python train.py --n_layer=8 --d_model=192 --n_experts=64 --experts_per_token=1 --d_expert=144 --d_shared_expert=0 --activation="clamped_swiglu" --moe_layers=[0, 1, 2, 3, 4, 5, 6, 7] --router_score="sigmoid" --normalize_top_k=false --routed_scale=1.0 --balance_loss=0.000214 --balance_bias=true --router_bias=true --scale_expert_input=true --init_std_router=0.0279 --lr_router=0.00138 --vocab_size=4498 --norm="rmsnorm" --norm_eps=1e-05 --tie_embeddings=false --optimizer="muon_variant" --lr=0.0154 --beta1=0.95 --grad_clip=2.0 --batch_tokens=[32768, 65536, 98304] --seq_len=1024 --train_tokens=562900000 --steps=9667 --dataset="wikipedia_en"
Below are experts of layer 4 (counted from 0) of a mixture-of-experts language model. Rows are named router (the router's row for the expert) and show model dimensions 0-47. Each number is 128 + 32 x the weight over its row's rms, rounded and kept within 0 to 255. Numbers have three digits each.
After each expert's rows: a language model's description of what the expert responds to. This comes from a sample of Wikipedia text that the model never trained on.

# expert 36
router:129105103139105129156098106147163144136186081082126132140059156224161127083173143129089123111093116169097074126114137104132154093119163149073134
Description: Verb and noun stems. Middle stems of Latin-derived words after prefixes, before -ed/-ing/-ion endings: embassy, compressible, accompanied, introduce, repressions, difficulties.

# expert 37
router:069101069164153124129127076125146098179134023130118134083150141165076134090119089130166144128159076140058115146103101081096154084107087128080135
Description: As, from, became. Linking words after verbs or nouns, mainly as, from, at, by, became, including and called, as in "known as", "derived from".

# expert 11
router:119123069142128113155110099080130155112150111096089100140094180128098126105077125140148160135108112138101134150086142119164122148100121155076126
Description: Clause-joining commas. Commas ending a clause before and, which, with or but, common in reviews and census text, e.g. based on 33 critics, indicating.

# expert 17
router:091074126132119120180135072135169147103135132118128147157084193165122205116090122141161152131136099127133148124096108080179165108156065129115098
Description: Place-name separators. Commas, semicolons and in between place names and their region or country, e.g. St. Paul, Minnesota, United States; Washington, D.C.

# expert 14
router:106136163130131162121074110182156131132196171128172121150061165158140180142176142115100149167145083090075058182088079114125124129125157093118123
Description: Slavic/foreign name letters. Single letters and short pieces inside foreign names, especially j, k, š, č in Slavic, Turkish, Arabic and Indian names, such as Azerbaijan, Petkov, Sajjad.

# expert 19
router:076159138135110140114136093125121105083114051101091134061094131172127117129112174104099205091102135147106037145131117101154144160180147138091113
Description: W and in pieces. Word-initial w or W and the piece in inside words, such as w-ing, w-rong, discont-in-ued, Luc-in-elli, front-w-heel.

# expert 40
router:146127097173072115129100065142136132150136106105110086120138137160114144135060179095136146124083069119094129139064123099140109092130121128154109
Description: The "er" piece. Mostly the "er" piece inside or at the end of words and names, e.g. vot-er, Tyl-er, Confed-er-ations, Pu-er-to, with some -iv and -ov.

# expert 25
router:132088103073091098175125103098125104126129139101184134161130110156083176117128144095121151107071137171122146130132085182129150118138106172097118
Description: St, cl and um. Word-start pieces St, st, cl and Cl, plus the mid-word pieces um and ard, as in posth-um-ously, c-um laude, vol-um-es, y-ard.

# expert 32
router:143141128092084159173111065096065094143186101067155089111140133168082145102110181053074133126087040108097148122128051114122095140186127132098095
Description: Latinate verb stems. Word-initial stems of Latinate verbs and nouns awaiting -ate/-ation endings, such as oper, rel, particip, activ, gradu, and ul in Immaculate, simulcast.

# expert 47
router:079079100106124071146079098127118078100139135166113082153098141216102104097128120079175175080133070119122101112141119132162146100158142134090120
Description: Progressive and perfect verbs. The -ing suffix ending verbs and gerunds, plus has, have, had before been, e.g. starting eleven, covering fire, attempts have.

# expert 29
router:104165061104110139145134099170107074140165124131120105145098196183104138116087175075161182117079138126090031097090134103134132125122127096059099
Description: Inner word syllables. Short consonant-vowel pieces inside words and names, such as ad in Upload and grenadiers, g in relegation, ay in Player.

# expert 12
router:120177061145098108095042118157060132087127100089121085102131157117089097085093136050109163106096119117094129148132105153134144119115117156089118
Description: Music and mid-word fragments. Music vocabulary like music, lead, singer, guitar, vocals, bass, plus mid-word pieces such as homosexual, hip-hop, canvas, memories.

# expert 18
router:150150136077094133173141106079116096137191093099126103105110182128141128116093153109118176069132068145112080180113127153190137114121113102095139
Description: Paragraph and heading breaks. Double line breaks after sentences, tables or quotes, and the closing == of section headings like ==Distribution== or ==See also==.

# expert 7
router:120157125105159101132114104120151090156150132151129135133059161147107152112110163091103211118149088132062088182105099108151127160115095167090082
Description: Vowel endings in names. Vowel-heavy word pieces inside foreign proper names, chiefly place and personal names, such as Azerb-ai-jan, Haw-ai-i, Rabb-i, Har-i-haran.

# expert 31
router:153126096103118136077101090165136086113175112140113067099084137181120142141138150106102152135127083135039120146131111141124106072151119141105123
Description: Mid-word ast and consonants. Mid-word consonant clusters such as ast, ath, ft and ch, as in bre-ast-stroke, dyn-ast-ies, Ecclesi-ast-ical, Cle-vel-and.